Experts of a small language model.
Size: 9 layers, width 256, vocabulary 2048.
Below are experts of layer 2 (counted from 0) of a mixture-of-experts language model. Rows are named router (the router's row for the expert), up (a neuron's input weights, with its number) and show model dimensions 0-255. Each number is 128 + 24 x the weight over its row's rms, rounded and kept within 0 to 255.
Before each expert's rows: a language model's description of what the expert responds to. This comes from a sample of Wikipedia text that the model never trained on.

# expert 22
It responds to: Commas and colons
router [109 115 158 129 143 148 101 127 134  81 127 122 133 122 156 135 115 134 149 125 100 151 124 124 123  85 164 165  95 112 139 130 154 120 142 152 120 113 141  99 125 132 111 121 129 111 157  91 113 161 123 151  84 143 118 110  99 131 143  77 138 113 120 133 125 131  84 121 167 114 105 169  96 129 158  89 160  99 112  97  98 147 128 116 127 114 162 162  96 108 109 138 118 157 127  81 105 170 141 141 133 126 114 111 164 119 102 157 113  82  98 160  97 107 110 149 159 176 189 171 126 137 153 128  88 123 102 117 142 163 147 113 166 146 140 112 127 138 141 114  86 117 115  80 100  93 159  88 109 139 137  99 137 152 143 143 135 168 148 159 121 137 136 155 112 159 143 127 136 147 129 141 134 122 150 108 144 187 137 114  98 102 145 187 103 144 136 118 140 175 104 123 132 134 134 110 110 143 168 135 115  83  81 155  87 122 108 141 112 113 104 122 139 116 171 119 121 175  90 144 171 129 121 122  92 111 169 135 135 125 111 115  99 141 164 144 141 159 117  89 137 127 108 106 100 105 124 117 131 104 168 168 145  86 135 154]
up0 [158 149  97 148 158 158 134 115 104  96 153 140 130  84 119 112 152 180 130  86 131 115 163 139 132 189 101 129 108 137 158 142 125 132 140 111 105 123 130 161 185 148 156 135 161 137 136 121 140 132 140  98 132 136 144 115 134  95 148 175 100 138 123 188 108 121 158 132  80 141 126 148 171 138 128 128 121 142 100 146 191  96 132 123  99 139 126 115 119  93 174  90 117 116 109 142 162 160  80 109 145 118 141 125  93 173 155 161 130 109 128 116 113 168 150 150 133 139 145 103 126 132 131 119 115 126 168 173  54 158 177 131 136 142 129 138 113 152 128 122 109 120 123 125 108 108 121 142 169 143  93 151 104 129 115  78 111 130 124 130  99 136 149 102 112 162 107 131 161 108 163 116 150 144 123 121 120 107  88 115 132 134 144 107 118  92 124 101 164 109 118 139 136 132 159 130 168 130 122 147  94  98 111 167 141 153 104 135 163 154 133 135 120 113 116  90 111  97 164 190 129 113 137 110 127 148  78 141 125 114 130 109 138 185 129  88 118 153 109 112 124 136 105  85 147 119 155 120 144 140 131 113 132  88 157 142]

# expert 1
It responds to: Table cell separators
router [131 135 140  91 186 126  92  93 114 165 126 131 105  92 126 129 139 170 164 107 130 136 121 164 116 146 120 157 157  77 113 128 117 131 133 158 168 112 143 129 110 116 124  90 106 127 111 163 110 144 141  92 124 139 129  98 142 118 164 152 140 123 125 146  95  87 160  96 150 130 136 123 126 137  78 125 110 146 129 105 162 130 137 113  95  84 111  90 199 132 125 163 163 159 138 110 149 156 121 127 137 153 145 129 132 153 104 125 174 146  92  81 113 146 121 134 116 104 104 120 136 141 129 127  71 114 120 106 108 164 115 152 113 130 118 127 113 111  71 129 131 123 140 101 134 145 139 157 104 181 123 127 144 125 155 108 162 109 188  87 120 133 141 173 140  90  86  97 153 151 158 153 169 145 114 122 131 154 137  96 129 130 114 135 139 141 102 128 178 158 174  92  87 157 174 153 117 137 108 138  87 131 113 118 131 154 150 140 125 101 137 110 114 109 155 124 148 151 146 123  89 114 118 116 144 121 141 136 130 119 104 151 135  97 120  82  86 128 166 164 134 144 160 177 160 132 135 158 158 156 135 111 143 117 131 120]
up0 [129 140  85 118 138 136 145 132 164  74 159 121 150 126 101 125  81 121 104 181 116 129 104 142 110 138  91 106 157 131  85 169  79  92 173 157 114 165  87 135 158 145 166 151 161 127 129 139 137 122 138 108 149 115 123 120 145 150 117 141 173 123 128 160 133 145 134 133  87  98  86 103 147 117 112  98 100 118 114 126 123 131  90 166 132 133 128 124 117 124 117 128  62 120 126  97 155 109 103 167 143  92 128 184 128 127 155 123 136 133 144 172 142 105 130  66  63 153 151 117 139 145 130 171 121 136 165 116 141 133 177 112 125 117 124 127 107 130 109 130 119  79 133 154 109 121  95 123 143 148 111 123 107 106 119 151 144 162 137 140 117 156  85 114 155 145 137 153  92 123 118 152 104 150 133 154 193  73 162 127 145  99 191 144 117 136 105 114 145  99 154 114 141 115 129 143 142 117 136 134 152 132 115 116 145  75 113 139 122 108 121 160 155 119 126 118 149 126 124 153 123 124 126 121 121 104 137 107 155 136 148 118 173 129 127 137  99 130 133 134 106 144 108  57 141 160 124 141 127 129 115 118 108 126 189 111]

# expert 9
It responds to: Punctuation and list dashes
router [106 135  96 121 127 143 112 137 130 135 144 149 108 100 113 111 116  87 121 115  88 107 126 155 118 155 155 170 114 158  99 137 128 160 127 119 154  78 164 169 107 128 102  91 126 113 136 100 116 143 132  74  97 110 100 137 131 155 149 117 133 127 107 149 112 109  89 156 149 103 100 145 146 114 108 131 105 117 107 119 140 132 120 125 101 102 144 180  88  91 125 153 157 121 106 163 118  98 123 122 150 146 146 140 168 156 134  94 144 111 140 122 123 108 118  97 129 123 151 140 103  96 111  98 145 149 158 118 162 156 110 143  57 120 149 125 126 185 118 143 134 151 127  88 125 120 154 137 110  79 132 148 124 124 182  95 146 131 116 191 139 124 153 171  98 191 118 116 115  85 107 109 128  89 114 156 146 119  91 116 152 165 130  99 132 128 126 102 126 141 101 141 127 119 123  82 101  86 129 137 134  94 118 133 138  91 112 136 143 159 160 128 106 156 161 168 128 125 126 151 172 148 130 161 120  87 105 116 128 156 135 105 138 148 145 103 116 164 173 141 106 132 114 101 118 117 125 129 154 177 121 100 110 147 189 146]
up0 [121 110 120 124 144 120 152 119 121 127 146  79 124 108 142 120  92 125 163 144  66 177 129 131 145  88 126 103 134 113  92 140 104 109 121 127 164 130 138 113 106  98 130 189 122 127 151 132 128  90 120 104 127 114 137 139  92 122 127 117 123 140 124 157 179 123 102 121 137 123 115 119 128  94 151 120 115 114 132 147 132 130 154 198 161 118 118 105 140 116 130 119 114 105 181 140 118 110 115 124 126 127 149 135 145  91 137 141 131 180 127 130 139 141 185 122  87 167 144 106 107 126 114 140 117 127 137 131 134 148  87 127 138  84 127 126 117 126  84 112 135 130 148 139 132 128  91 114 114 130 169 125 145 114 124 168 159 130 191 124 162 162 105 124 108 121 129 105 166 158  79 108 118 116 161 107 149 139 146 160 133 159 151 109 136 104 127  88 130 141 142 143 165 115 147 107 140 128 140  99 132 115 107  94 100 103 143 105  86 166 150 139 170 134 128 148 138 124 101 144 120 168 141 173  88 169 132 104  86 103 153 192 148 119  94 119 137  53 123 107  98  89 130 139 152 189 129 110 125 153 128  80 152 153 145 145]